From a checkpoint of a small mixture-of-experts model trained on Wikipedia: 1166M tokens.
Below are experts of layer 5 (counted from 0) of a mixture-of-experts language model. Rows are named up (a neuron's input weights, with its number) and show model dimensions 192-239. Each number is 128 + 24 x the weight over its row's rms, rounded and kept within 0 to 255. Numbers have three digits each.
Before each expert's rows: a language model's description of what the expert responds to. This comes from a sample of Wikipedia text that the model never trained on.

# expert 29
What it handles: Commas, periods, closing parentheses and heading endings, typically after a clause or name, before and, which or but.
up0:163131142049139138106103116134142108126117095155088130128109139154175112115137118147125103146158104102158122172100111148174163130132100144135108
up1:139134173117134122137136130102129130119110088117144120138094138116122115194106141101131122130113142115166113071093161159102109172103118132070106
up2:124162067116129111152161134136135138140071081127142124108099145161106156095106144140114122125101142122146151101117122129146108123176116146078141
up3:139111110121134142144083088173111147132110144112146132121156130124192187136147108109136115104169120119144126123137109136094142119130122096138156
up4:141074074138113113149114122130079090116180102099114133174116102152122107147132111126120163156159148123117114142147123126152126185108165144137113
up5:084100124107136139124103138120126151133166159120085109126142104104153133136163145138069120095103155114137101150100119117100133125119122177073171
up6:137105195127116167128128166134139139147120070170155120080113120118160128131137139106101129153128138081163119188123125127128119123120112150112102
up7:120134164118100165135099092099166132145114121121126112157162148122110092125123135120125179120159104118121095122068097097141135149146149103099086
up8:146130103114137131127156098109115080150154137104135182153133138137123105173123159150089161115141133115126112125160118116203121143110134162168142
up9:128063118157114134119151119104120137161129138138126143131138179146116146126165165095097107158084106125126107115135110135134118182113137101130133
up10:097146125102165103124154101132133090128115089147110114128108126161145118148128114118098141097131137144126148122105138087153139139114135156097136
up11:100121117103131155138134127119113127148108106115146112168128112124159178138162118079120112143185140105136150126111167124128089113121169118120122
up12:100137107094128158127124158066105114158084108121116157133118127156095152107138122111161115168133094114162091165131084124146107121098119116146141
up13:140116094097102133088082117136090133164097100131126122092114081130130185084133160137155137092101129096145102127127127139172089113133150113142152
up14:093128149122131104109120142131173163150121118118109119150091129106113100150094135107153162123122141122114082101099145154132110110104145175143128
up15:138162113123122142124095122162139128153119130114098132081090121162133139151115142112103134125118138098163165161148164136141118108137113125124136
up16:119130080130116106093146100165142137129128097150132115125093129126185118156130190143112124139143173124154100153140124115194153124109139149101083
up17:136102131135126145156152075131114157131139124105141146100139146141150151112155148128164135116104142100201152150136117164111133128143127103107104
up18:136136131116127124113134134115133132170137130105099125127122099142112151116134140112136133161116121142139153113092107136149143130102145170072140
up19:144109126130125120119135134105127148138126168127143129098130086104150149129109113119107131109183127103126118142150125097104138145115129147142112
up20:129116127109108120105099098068141117151099126159140126124093139169112116120128088111100130088163166128129148119149161152127099094114154106117114
up21:106083137132172163103118141125122126133149127135152139106106093125100108142150113141101109138149157133170132148114156125175084152108153130132102
up22:127137164093121153115091127150135138122121064139116100143141102068138144117107127100094147119175142093105097118102118108121097106129127134092125
up23:149156163140087108141158122120081132113135133145132151110081155146096159108140123172081091146106150121070096156111154094118130154132116147142156
up24:139118158110152109111107164137150151117102151130148124143139098116132103137114130166108111105119139051144151136112159117098104086133138109146143
up25:141147106141134132143135117092118127126138140123133139156141128136078132098183133118113141168120130090090144174133107141128097119117116154126111
up26:118115119123098100164099138131153141130127138133121126105086099151125146171131127158105135137090145129114101150098108165177114155131142154169117
up27:097091114150087133124096116141104121148132108119124136133110072133109119163176154089138155155150162111158158139089115158142117099113145166122102
up28:154120098118130114108126147085129109133148103142092129129091114120134124157147126142110133163128128102116116167130123097133125131150137119130122
up29:082084134139139139118138113133130158151112106134130103105109129091138133130136134064092137090136144109112128112112133072118120149124127197110080
up30:094135102112132105134108116127120134110142080149088145131128127080198140144128152138150122168094142078128128097126147152147147132084148106112114
up31:137099139106129133116104113147121116126115117143160149120128066067128137100113122099135142134127151136134182115127135148186150126155133137134124
up32:142146143144115136126101109103125107150124136137152117154129142122136107161117123131117123132129111117136157098119119100126124128114131123117099
up33:156175131112152124110104135130104107111147128117123137177134084143136144123086133103159149134135126151143115166129134113141102129120132176094107
up34:086115154113167103095141086154136140106103120204104141114080083095118088082122167097153175159102126120127143104113146114145131157133146122108091
up35:127112118131102148136115096132142131134137081103145114138130110099105111148141124089158177144158110089110106154117154132119131153118102124117092
up36:128103144126155103109104119116124157116129118119071126154113115115155156118125113113071107127182193103080115178123135105155136090116113147115123
up37:131106128135096118082142110153133110125118165144109142129131108109187145102130149167145151185137120120135154113124115128145177123073136156119181
up38:086103095124117132104110156118103129129122117146151155148147093114130167148135096117110117170097174085091108163141163139106122153143142098122095
up39:087114127117121120142172119167085149148119102167138125114116111132099134112134139153117164149170134080142122136102131103094158115148149123079087
up40:138110174147121125105099117129144128129136137133106117143145120126118100147143126086130128128120123130096119132125107143089123130128136131163118
up41:086140102125110129106098152180126119144152139125133138135115084131192131128115161102111136079139175123136122135094096104090127102130135144134095
up42:145108119124111118174107104106148122084163122117131128145121091159151130123113103117146127137127153126130105114076135122145117111112154136138088
up43:081085131108144146143120127150072127120132109144110104107101124122133121117126137151128118163126070108140146124124130136149111104111156102105127
up44:120072141129139148150113107126114144116154119115212155087107095106089159120113101132132180123132157096099142134110134082168109126122142179119097
up45:137099161154103137080125135158122128104152145155118100111092138132092121126148127153171120122129115140111139101115166166137099118098155154135139
up46:136128130108140139161121177108124123140122107132149154124111140116155137068145139133098081138168111106116129132130139126147116134124148149056128
up47:106118145145090110143130103113103160126081158149110129113099094145138110145112119099082119138130152147080126122131133146134105179136128182129130
up48:107133124116108120108118132115139142139073090155130116164159150137142150178134099167118101140102145129096109085119147130105105118114143142092165
up49:126099145129150157103085146118128130155122085102120140111071127150140136160115110092149134172130157133119120147133147086149117125140116116086133
up50:087151136113133128179067119122114113157112133106132159122142166150099127130126133151089105137110141136142140144094147129118101135098126162123104
up51:141053173182120133134114105127127124146139115131099115104117119140135083125146136173161074116126126131087140110110103108119103122117151118115110
up52:159084139125093127176132127120130057120178137113180141144129130097130143115117107158105150107145120097123117107138143155179110143131126109158091
up53:122126152085136129126137145136112132077136124119085145124164122125139112149157163144148131142159125093117143095106150123110151114104149115111108
up54:131063153116123134145122142090121081122126115114137137114148062111092131125158142151151129131101108111082096111119141136161174117111138099110121
up55:149086123075099139087125118146094122140167132124092106102092124112159106113102115091098137144115135136142125119166131157152099165111128171149084
up56:098136120110125187137114118160120147128105102128089128124115134143131172120168147160152104123109154085153121107138094108131123120136114122101133
up57:135121084114093179090063121127141151152114083102135120144099141087105124151114134105077126111103123140127155110115109136114126132125133166145108
up58:135084135122094146113090126113161145142119104123095136095097098112134159114131131121105149096130094150109164106082156133102117121117135159158104
up59:128086103108112158099141109115117080169127123099178148133132146117131148138108142179127133146137120178129110117198153122122167136168127127079156
up60:115098157100104140164107118117108123147158116116124115156154127127117126158164113160153118104154153109124122132126160104173113133115157141155124
up61:129122164130097147110053119193150109116164127094130123140079110138119098153124124117125156166146158125107141115107149120144083082151145136092136
up62:137098135117138127089100111129092130174139117116120096123133160123147129123112107125098129119145132160187121125131148164146112145131127154071096
up63:122086099134153151107147185157099103157106110152144147128131118108131085112140180137123171135132115132144127150103142144118115171110162126088143
up64:113087159134103118169115150145136138095121129131105154158174095145192167121144138166138164142124120118107138114123188108137091105093113145121150
up65:140119134116140141097145129136119150151144144129145104108120121114138160139121124097098132102143106135091126134116128155123083107117147115130114
up66:126118114132128118079077094146151134096162111118166123111174111166128071152148169141123114092109131122124075225130104127137140112138118136116131
up67:116117134133138132140116141156159112141088057107162132078105080127148120118150127106107153146164176130147155140094148125142115091136088138109104
up68:138117185118118131152116104094139100139102166125181100114164146125137077146133101170143144116146159100150092132123137122123133138113127102121088
up69:110174143130133105160124145123116150148097091125108138152133123074162125101116147145100121089140141108112174123126139123118179129139141143099134
up70:133113095109115120099103117155123115118151153136120094143166120142109147146128097129093123124141084126070179114121150122107115133136134147115114
up71:113130131146071151173129080138106131130157130130104115126070098165120167155141121122154100142161138066107160101148149154164154148136123147100153
up72:118116117105138098142094152131130168115130110154147097168113129118092171099103140107113128124112116096154106144154148169143140146127099110111115
up73:098137183106130120128104122114111096135123139158146168103092110183144151117102143137090097128102137127115107149102108121161144109152126144174124
up74:130110095123114142113126152141100151118111081133127089115123107139084106127132126102126155119149173085136126065095090174173128086129138151107103
up75:110096098052113130135137156181125110120151115130153159126173089142143130135142151070148128157130114129106174131121129120114136117109117153119114
up76:102125148152119137100137112121103116133103125162129120134178175122154146111113187156142150099156104135172081149147145139104135171132111117092130
up77:145113155111164127150086128130089090122155126120181186170156061175138150142104119169102098134116142135097131148151123145123123079141131134130131
up78:132089131130089132130115110129148138120108091147120111108119120121099136115136103086149116119092113134117147166122151140140124094132152110146072
up79:130127155098104137154139142081142108133127099158098134106131135157118135117148125148144096157181157148144154117118096121125125138107119145070149
up80:121139127138140129148133082133158096138134114154124147101161095097157121135115110108148131116151163140169157046131151153187105113128102086167108
up81:117122135133142124124120145117143140115143149140167140107121131124130127137107144137099107123148148148075167119123200137137060095102100124118118
up82:142117159117135128130118125101112102129129124132134151151103056142104122122144153141131166118145169129115120134118172138125131119139131149080087
up83:098119085072101179127139094146150100112107112121120142108129162115119109107194110126125162115073102107149147104124104093127115148124148120140117
up84:127167156096110147113104111151052120126120138098137122154165154106167091148109133105120154120182128114094099145114142142139122116116128123083083
up85:119140160154111110141092154096121146141125145103124149166092126156122155142112126150156172126086111128114112139136107131139142161153148149149103
up86:107138119123104125108154135096164118157116137145118103143166114149098099095180140136111165154107155109178109144120084157109130159104161098142094
up87:108125172121115144137135148179121141092133087180086130137096132134161138125162122138096102127160192115128153112090137126130136124126113096090091
up88:122113124131120118128128129106133143150121155159120117095133150067112103109144153097144138138146104129134141096123104144107143176127145150127130
up89:131113136159133130103105155160158144160141129103084165131181130100148105157141121086119127137112126121117129168152160156112115138113128167167141
up90:110117135090108148131131145154127101159145083136088102076096143117084129150137115147114160152134196121154121138117130127135087119081128109102140
up91:138116083127112129131113104150107129149100096075135106167106137128120136165140122086143135097120140116150092150103110151095144111125150119108109
up92:107142100078073130099148143142103111077175118090105169130126113110178124133139108148134106133152137095117109157132134113149136101130126143160095
up93:162117166133132130123078154160131118140154175112107161080142084117114195139147138115089129141170091104139104118141092134113077095157118178120150
up94:147129129134141103093097092129132119158104160132160150167136124142131164123120132124107164106091138138128186136127124127169092136114119142175128
up95:141183152106127125166155134074108088135159159116135167128079117110174128139120129150168143148121108109132130124108139092129124118079119159119140
up96:140138135091141130139133147157092116130105109141092133114074110125114146115154147165155112178125080140097136133112120147126106136127109087154090
up97:164122118112124091083113127138157155136078117140132144152107147159126068157133119088105121085154139150066116117114151121102136114135107140090098
up98:177130140146154092115058137102101138151139132120130102104093119195118133109123138095102167117145130137145122142134126121163114135120137174097121
up99:132079146183101129095126126119137117142122133146127162157103142128119171100169120094128117132093162076171124146157120121125148175173134106092118
up100:086089141094155077126138138139108145150117157155122147129104084098188102050112157104160155129157136124166154098097088134122110167108133126103146
up101:133144178069142139148147117127108118133131107130144130127116095139130176123180137137127164147149165121121125103149124146136117114135155102098090
up102:138150148143140139110137109166120138119105119139140136114136132148152140114132120153117127170141176125125171183132135158096112135117124155101155
up103:112091136148144138155123110149108128130127132133144159103112135142128140134155105160152130132104104125150180148137112128153149131092139142125145
up104:153084117141131101155129111133129160148102069144132164136105153138110160187195095098096116104154160104155117119123169110153109141126103191083093
up105:126105134128142127095139114125113156149116116132126139117106144125145143129159139118061150131166145121114123108129141106141125127117133141091138
up106:182122145131181158187087171112136073136077130099160120093087066137132138135166117134129131141135126139154109098130154104159140118114157136122118
up107:166114099109121123141123084118112097131123144104089139136176143138122083100156116109139194143138110118147161191152105124139107152119113081137106
up108:088145125099121172158113149151139139127150105144156131083091103118160099161121133118126128130122165113174181120090117122127136155137159170113124
up109:138164119107095128131105181166142160155163135113157113164104119081150136115098132195091114124157147114097126129135168157121122125114109145098130
up110:120132148113137125112076138130164108103147095070150095130107127166088197127142136138133145090114119112113136080111097132140093106133117132162081
up111:136069145098109157106115125128103122161135124151102154110127112130085119133108134114086141154107128109106116126112118138151156109107147098080111
up112:135124123124139150106144126149143125114143120147148131151082060160121145119149094106108147133140124160127139096157130137110145087137121105117124
up113:117160145129113135115126161103136116163113129113149102144159128119116131126137102132143142121153075114134123152150157133108129108140127140103124
up114:124188136104106129150128094125158116159121087139080117106130144120128094128129139143145162113138158142149115100123125123145121136086112156089137
up115:120123149158128128073117105154103107154173103148113124150170143201149111122152106099143149149122105156109196127145126118101119118114143135103132
up116:162142158112153094130140158168109113168179121143166113114139158107099148137129116121119152123169091123111141132148152129117123092126141161082132
up117:141112135122110152159093106143164121143144117103107134128083135100101129156123097191100085142122144097110106105137162107132117170131125161084083
up118:097117090151114146105088126173127156153128101130183155127164139139092130151154113094162129137104132100125122145119151138128152123105133154140133
up119:126131127112156099166145148189145086129087128096115166084117189114126148132155103121071112152115145143104127104149133113155124130149111101119114
up120:122136159126127183136125137096114121189114145112112156092124097114124132143121146071094137138115200084160117149082160154120117142127150168142099
up121:128098116123124140084112118113122143134159140153124085147123126103118116143108145099131155137049144110111146114118093118134099163127132094146106
up122:085118168171136165111125109126096100139157117145155132136106131095111136100130112083161134101085143167134130092129137096110116136116146133154094
up123:150134119134125134099090126089123140182142129142142122131155140112106089146093145096113102119166096127107110119128117136084093173121121124172130
up124:116103140145131098071131126094116152173128111139111128123142140144149102118130162179143116145152130125147110111100131146134131148098143149103139
up125:100154130132128135136125141135134102089118140181154134131192161137100116158129111093115108181087075111144158133133096135184083160139097116130116
up126:104159120125150167175119129119107152152152147101177156122080136086133187122108123107113144135094110141187112150120133113140104150118145123150125
up127:123085144127109108073122158137110114134136137160156128120122179143124112124151172106142168142154132158103135173133181118164124148124154166140072
up128:121180077129157131098110135150104132107104126116109138136108149153150162108130149131140120122125146153144128073146184143146122153147122130102126
up129:139122083072131145163144113128114140173125153147145115140152069102140082129121123131123128117141114129117093134111097160126124137106105152135140
up130:116086112132156147139152157110144132169072139139140135122164076150115109144094127134106176131150160118142079115102076154142090178137112114135120
up131:120077165100117117101109124128169119108150094144178104116178164104136110147133119154147135137108145110135118121119097161167140116101120155131136
up132:140102184151143147146118136135128145124118134103103184149107130137141113146129134145121103159123151117153136115099159091142121136120156151080113
up133:148137141112100122127123119124118095119129110112110153123190131152080142124132177113193178144130097127123152155105099208154138138097128117158169
up134:124113119104123136149099107094107125115134072108131106155150127142134114150149104146132145115135141120104144097120126137176107107114152137136123
up135:113128134147142100125135136101119132115135125098135127154158145117154118105176151089103107115116140137127155149164174111172124093097103168107133
up136:112070119138134137105120098141077135163106063133144148118158129190133129155128122141121146141115141154133133131129114144132158137123140139080103
up137:091120109091115152108130117135113138125111129148112168148130128119125106153128151118090122108151140133125126128082105108129135088123143171127129
up138:096089126107122132121105124108139111157160116132081148130091109184084155166092101116121113118146137096107124079131186136161133106150136127061122
up139:155129147118125100105119160128090097155118147114112151081142095143126112170132123091134145112095138134110151127152140169159100167112167134143094
up140:087141143120128146158118143080129112118117138124109116104095117165139143132117134126112106127137134084141139162114140111164125136122121141146096
up141:150119139133150144110114103143183099134093106143139138083156086176125131137119123112145135141143122148113123159132151163149104137115135149148110
up142:148145092155111129110092139120087100156108118143149145147088123137094090156124155172115145121142095120147127190131145112117128120078137163130144
up143:132060103142078128154123118154165140154123126152153143092105183154120184133153134126100141083163189128110151117111159114171114110143142131140161
up144:102093130101126141150093139116102105159121076126094116123073110156114116158132111090128139144117127132095109117143103090106115117174128131090122
up145:106111136125069129115120101162106121120124125094148169094146118131140141118169143136142093145099092153138114140085192068154108127111134180071128
up146:154053114133106119075106144100117126143109130131132135109119095108089116133142167143121138144147104114137165076125133123152126149122123138165139
up147:124145123118122089126116141089140168086094088129170108109132088125124143153145134122152153139119147127123170108115128139155130164126144137103099
up148:128154143139122133152139124147142124114096102127146134108126152157105123119152121159140107138119160113149139144138162128160096105082145118095119
up149:123138145107137091079103127128129100170143139124134096132164125116138086164132145113100132101169144156159113106127133151149102135110122105116124
up150:153106140115140088138146142138116132134134108164192113095112157110162092151128112125126120187128075134127106155112128130108167180111139145122104
up151:137102115137139120105071109146114117134150127123140147126130095157087149156118102139167122130158155127162137163118063131131163162143138095124088
up152:126110155086123116133154107120125091094128136175119115128121132142130120146154148127125165149146145124143175119134099127142116122103155152124138
up153:094120124064139117128143105157154122149128150143097162116131105110117104128181135113144152127103135115136118180096119145137110159097136171126127
up154:124153145159140127127104113077117151140163135124118099103140131128149133104145113099127139183150089132148083154127109154123165167140129118104113
up155:149110119134104132127152131163084155098147103103142165148133137116166159107138163182125133181129086122120145128100105125107172131098167159093149
up156:103146099151088144117123105131121149140138130178135157091117150077120094110113133126104127104134126141142131109091123086150118209121165149109147
up157:125136145126150140149104127090120131123174116137124138138126122136123157146174146134112103163163080101092177143129148112174121101148135130111133
up158:148105108116093145119059145100117109134117092153106102121090072147057125136141132123125183145117129130102182067128135108116134127117136121189135
up159:129098139182119126111119163134117131170134158112125117079179089118070159074135130124125095157099143102147110160087062104085127125142121126121109
up160:128138169115130132136142107108135130144138128165133110106110076135094091136155125155122155173127140148189112133108119146123118125126146082101121
up161:145127126139097113108086080116087134167121159159081122114157121095137119162109160155132140155149096126137147165126149107137167133132117161140113
up162:157159156065088099152137133164105074106151089126154154136138117110131136130148142130141157162158131123167140096126115089157146130118118142123100
up163:107106128090142133117104103180107113140138122124155086105109115139103146114106139106128151137147133103141168094113097114129128105108146112095100
up164:085156140132076118118139168128121143135116134153094108139127107133142109120130121122142110109126129117120135100090139096111146124125116175137089
up165:138121137121121135108131123140112072154129100120161118110103109163083098140117117170113132135156113149129115095136163135133138108112139150111132
up166:144151195079098147153115110105131123158101142096159127163156104118155107152087119117105142140118112144123141144115113107142102147131136131126104
up167:108127145146067144137127112151165136156121123169139163139121124116052180154109067149167152116096146109174144111108198160138149126130132104157134
up168:113108114144118145085079143120092172118097129103129112134110155091084096151117133106098112097105090129122148163154112148127133116146130150121079
up169:142100129133090104157112114160144091145142133115085138149112116139167138153125138111128089122089147114146166098153067124108141107124122166183169
up170:108125145152142090132092146135114159128128109110094089086119094125172122157114119091089126121118153139063079127123112107123142100133168164108130
up171:116133121148105173157134087099146138113106136135096124141111153114132154094132107128129128165107129166159163146119105147114116122113129087149125
up172:125156168157102150114095083128122129109134131145140127125095127114114133183089091127160125095131104108113169103104134081133114152121138157113129
up173:097174130139115100117114094135111128144098110063144176129167116139106118119089176109162116127132116130120133178141133112137126129128114140108157
up174:101174120111105137099134100078105135093088124132134146108108121145129140120158161122145133123096124114127132103124145108147120117115144137142144
up175:132122126121147120144103107125092122101141115098116109133124083084147141136133157117097117164063145129120148095121129127128129162120153175057140
up176:103174084141108128092143125142112120159149139134172142127117148109135149133171131111148113146147081125118139172153165126163122141164130161160145
up177:112147162126113122094112196089108116119154135127092181146157161109149140150129133120071095129118195104087143129112137136120118109128115143121112
up178:117157148140129116143108129094129103139080115134106131129149164117154130119107126120131151152146145104197164103104155150086132090152131152109132
up179:076147135107117114078085141138095105105117101139105139149126153130138156149140103086094113103118178119126117086103109119119089126133143147109145
up180:113102156126109116151107145099152113143148150168176141109126094116173167173166139116163116173122112125154121149147106142183104128138135082095114
up181:144132127131118110097130116102129106175154127112136116093154078110080168129096125104128165085092135099098135106118131149164120111143145152081126
up182:131124220092113120144113099128130102140164179128159126129196184104132094173143133101119134137120159158149097112139139132159121137103107104118122
up183:126167106114089098126109141115168106110086141158154159115090126119147089117152161088138140142195153126108125125110110173144110178120142117141150
up184:161097107100131091097100138125107102135196130152102125126163139110115139139116139097082123160141100152125086146124165125101119145094131088149126
up185:148113132119122139108129133118077153139131087137068109153127131151109142169145121115089124131137166133092132105106133130096142118122138125151125
up186:135140115143172095138101121140107126134124091125112176147112143188075107173105127142140173149122119146092124134154135109169115108112135132059147
up187:085148168164110122143146136132112106128139148114174130144155152102151065163105156092130143117148104129135109132123159113112126107141129161056131
up188:106135149124139148095137137168079094110116068131111150093129148121121153149107182094137138128180174130135137105103147122121120147136152153116136
up189:094169129142134145116097127114120141089124166155126156115095151099161131130134164108093117148151117120124126093122143107176136143115129161066138
up190:089082110120130113136104104138138155151105119088187148168150170113140141148127102128172171116144107152093148151149145126168122109110152176116134
up191:105091126135133171162115129145152148101119117157119138172137131129123136101139144125135129159102085100113099115114150140163125185106115128117098
up192:104087133168129138120074110158101127103137098116062133096109098123086100133155146097136147114132120147113133131100146106157144101125124180131132
up193:142126111127127158147113089149123110128135125127140122118125099111124128127147118091125108126115138096152143123109150152134109130122143169118149
up194:151120129098125140103116122114133125155120130145117145119102116088108091126137142116122145120164156112160124106137101120101112179146110162139130
up195:120145122147135127141069130138142151123149133143143124131133128129089120125152136091139138154138155075154140134146128153172183138151107159139168
up196:138138183145114126122134138156114142137141134122121146126116106165141095128118138166125163140106131146125154174119149148128136142114137075101078
up197:137125152156143121101075119183166123114162121145128128100080096099134118149152089120114148146105130142113138153111128133135099125128116167104104
up198:134166096113082128125116124102078081124127135121100123131158097089095145116109128118102107153141143141120102104119196151125129139185133104088146
up199:120085089137165141106102147129158140128148109149125129142085095161125115136180145132129103145129137106140114145108139169155116141124139147133144
up200:144135142095117097117147123116135149165206123141125147112138142137128165143126145142119122099167172096095107157133138123182124122141160128146113
up201:104162111058108144114131157115158069145122134153104108109085143129130090110128103089094140161153124104120142118109121154116105114133139121141153
up202:128078133138133144160115110115124115133136121102138141128116113156156117156115123118156131151140117126101136154159113138125097187139137146128104
up203:132099189125095148104104134145136141183172145131097122159150105168117123127148107115134149122154110124094122163100107159093110123121140117158147
up204:096083132125177123098136128092115120149126098176100083118080116125145102138112084101114144127153124140122140077118112091147127159130142177126119
up205:129160155115157158142110171129155130126101101168125097131136092135084106127123130127099110142113149117101160116139136119127148137148111147098136
up206:135108171109133110146134138113133148148129142144124191112133136109183107115162125134143105123171151108170136121141155115100129116138130154085128
up207:096120114093121174132109108139096133089129094108137095139133116123133147078138146095164170121117166123143148114081126129129106102105148128070147
up208:135154172131136126121110140121101097121155111128094111082103105130143171129119134116107127123111124119116112167142143118113130128115123128120113
up209:126122109131143122098131126133142115112096134117109074119127143144112101127101120151082125117127181147112105131122126151149125147141132143135127
up210:170132154124123122093098125094131093155121123186080143114185129133133180132104153130135098133102112139104145155144120144115125106134155137145102
up211:131124092138115135131135141176148154161114134125181140110171121104115125156147082115120150140146135100134126170126138133117165110141132159116130
up212:161131151137130173114087131156158103116148076179154126153103116183123121149114139146143082118112120128137153122103087115158065110130130119125120
up213:084118143111102128114156126163064109141146099090132141114149140119127119107144123148138108139119081130124148159100153127102131109112152169117146
up214:153142171085117111129081146128164064106139111133146157151101137135135175157106118125113133124158108098128108144114119135131089143162148130124127
up215:112145100135094124087112141107102150136109125109123132121135118129129166166132129123169132122159166143146108133110132152138098117089136087126163
up216:100141124093160134116074105107137147135112126123130146092149085126137183143111130102130127103110127126100127115157124125144119096139129145109133
up217:127179137128116157137097142093106124190152129168125117174176089138118157127098129130118119095073091159131141079120101129145151174145128126142118
up218:156151139135164106132101135087143122142105120139175168091117109101148116127156105133108158138123115133143124172151175113106112132110101187112133
up219:140110143113091136116083098129123129119149107101102128129144092128142149145103135126086089159123121125114136160128113111151118107119122135125118
up220:152115149156124181141127131129112112082140111151129161137137109115158150148106104144109117111154138135121143144104102161106073132144126150167172
up221:106130137150106097079119128086144188131115141163136102144177121138156093119104150152080129121144157146107138122110153137151109141109125114093137
up222:125102094125112149112126098102122132191135103171088127138123139134154110140138133098144124139121157124124135160100099172101122114094128158140105
up223:131119125091109134130102126109159122130092098149145136138118132104179075188109118101137127164154138101148145139120127088142134194128159152116126
up224:118124094112127105142126107100106151131142114142111144129095075154084099150119133076123162112109143122150069153108113141123120160142153189158106
up225:113056164127119147108111109134106111140173109162135119119122136063141168133142094117121123118137131133119141066111082117093138218131145119135111
up226:128098130145109147093105140187128117128159132079141154160127088175089115176163122137156152167092101149124151086113123109116101095133113134115109
up227:141119136114124123086101096127164114142146116171127125150134126156115107115119147107054156144135136127146112146105143143148128142125113096113111
up228:129088059130122134132084138126101098138085120133124166124130141154106124140124138078111151124133181136081100136121103141143129115122098139151160
up229:116159131115131127131122120138137119097113120135124139119110109181183149146142132133112109177114181111098121096124167128146111072121147130135145
up230:116133173139133096121109128138149124114118149139134127128160138129115051125116140171120130122131121100111140119099141118103121137118124158098114
up231:107146074157086123103105087146154115132142112112122141144115169157138090140112132103088134157163109139140116158119145122165141160127133053115087
up232:135160201086112137090129133113165099142135126162131148115122143115141105144120189145119154103181158150148108099145132153153128109118141118117084
up233:128104155149139102121132121118128154123168132181172155084119173143137084130071141109090127091153132122131134089117124122117121144135121187101149
up234:122142112163159126102122114076130125158139128154098146120132111160155128117136136148118086137118102183123191129143136141184127134105116106124142
up235:127108135128171163090119162107118145123113105188118163071114158183159114119105120131137108157103136108141153158119132119120116188147093126110143
up236:138121099075156136096113136158097136160127109158139157115115106090118150151141131111130188148116105127142129187126145148107158138099082104127108
up237:125118108117113135124113114121135116129146079111154143137104114122118143155131086105105153125112156124134117126131121081160140146106135144106079
up238:113179105129155122159128113111084121140110114140093173139099117116145121123111114148122143181109138141152126122106123121143119150117141160077154
up239:103132110136124133104152123147140152148142141122135118127111106160146109116148119139129116128122125072128165145121097094092127088114128158134112
up240:135127142107126126140104154175129096119135128117106155098149128172120122156112120151136112132121148152117174102107148166151114124121131147133164
up241:125107127150106136115109104137102102128141093149132155147106133123096165147131145162164115158120130112126144166139145116124113137119109127120175
up242:149134094124154130099113128096130149141081152171196164149154154129162148138127118122144102092150110128111124145152139111144153147139120116135141
up243:117116147124138143127118097120146129133094081168147171090146110154130108153113173154128121157113217099141126146124127128176114112107122122155138
up244:126135137138146144136113157121132092130112129128145131138114160113081077137154145167130120115113117099173084149123164115144089123137116099099162
up245:125115121106149125135124136135165115126143118150154146090148141101103089134180163149112108144109139145132114137132169122146118129118131136135080
up246:102104103121129137106117069120116115130143120166139114085065123116127139138162137077104165177101153129153135128126121145145133114141125109109108
up247:129118135121117133067123118126110110131096090103148164143139141146122125151114136152113152127143145126164085116104123160137144160122107130081113
up248:121129149116109131095148123109128151117153154084127110113137108121095154123147139104149158117137126104145119162143101128145139100110157136102125
up249:118116158132110124130089143165071140151128089127135155173095123091104148149132123100114090097152145118092131123130100129172102087118130144117138
up250:109170098091138165153122135134107117107130116165104102118115114125137108113140128085129180146176197119140135144076156148116139122174136089068127
up251:128145155126124118138145095121074073111105126169150160134113174138096128143116129147145117184121127137152186137126115138113091175103133159087129
up252:158109105114132152145138094142083124135109117147122110168133099143110148126117131133135144142156116127128171112131115133148105083118158099104148
up253:164084108143098110083089120144116126123095113130094111096137146154151097105128136149153146139144164144182171095145115127144150111142146103140096
up254:120098104142139141108116150107188116123107147162131143062138114137112121122171142120154158114128123157127130152127177131122139130116125143148127
up255:134127147111150125112119099118170145108131113113122143116073141174084117129136099107132134127164179154149096159160195126172151132148123131167146
up256:170066143116135148150100145110073095109098117135094159126107134183102094132130140106110145144153135147130136098109142118099127099111115166138104
up257:151116151114125126137124119180116097154184137127166101092155098133131139141167159124104121113180172120133133131109154120146099141116133094146104
up258:171130122177148140138123088134103136095108151124109116124111129115133125131113156137104099157174138134155117198143137136128127115110126119148087
up259:087138156112162130144158149142128149132134126134168134114167127137134117113091130125087113095134193075155096167132124123083146156092133132093139
up260:106141149111108132131057099115109115141126144101141136096078077137137084169067147093108172101135132113104150088139119127168127124112132152097132
up261:092041103142105146111127139099114134156144083136162121174100166106150112099153109157137137116132131135106123109144122141100117121116141173122116
up262:102114106137130152140090137095124114121149116127112141137097118201136111120133166123140117165124168096116115124142109138147120155135142154148131
up263:118157158140090138123110139139151126153144134129137149117116133125151159105135108124137116134130123140132141126126118130124100145110121141090120
up264:106150179117133133101121130151121112152087109193119152129125131125123163118100135101102148153109166088135104109087127112159128197129132120082112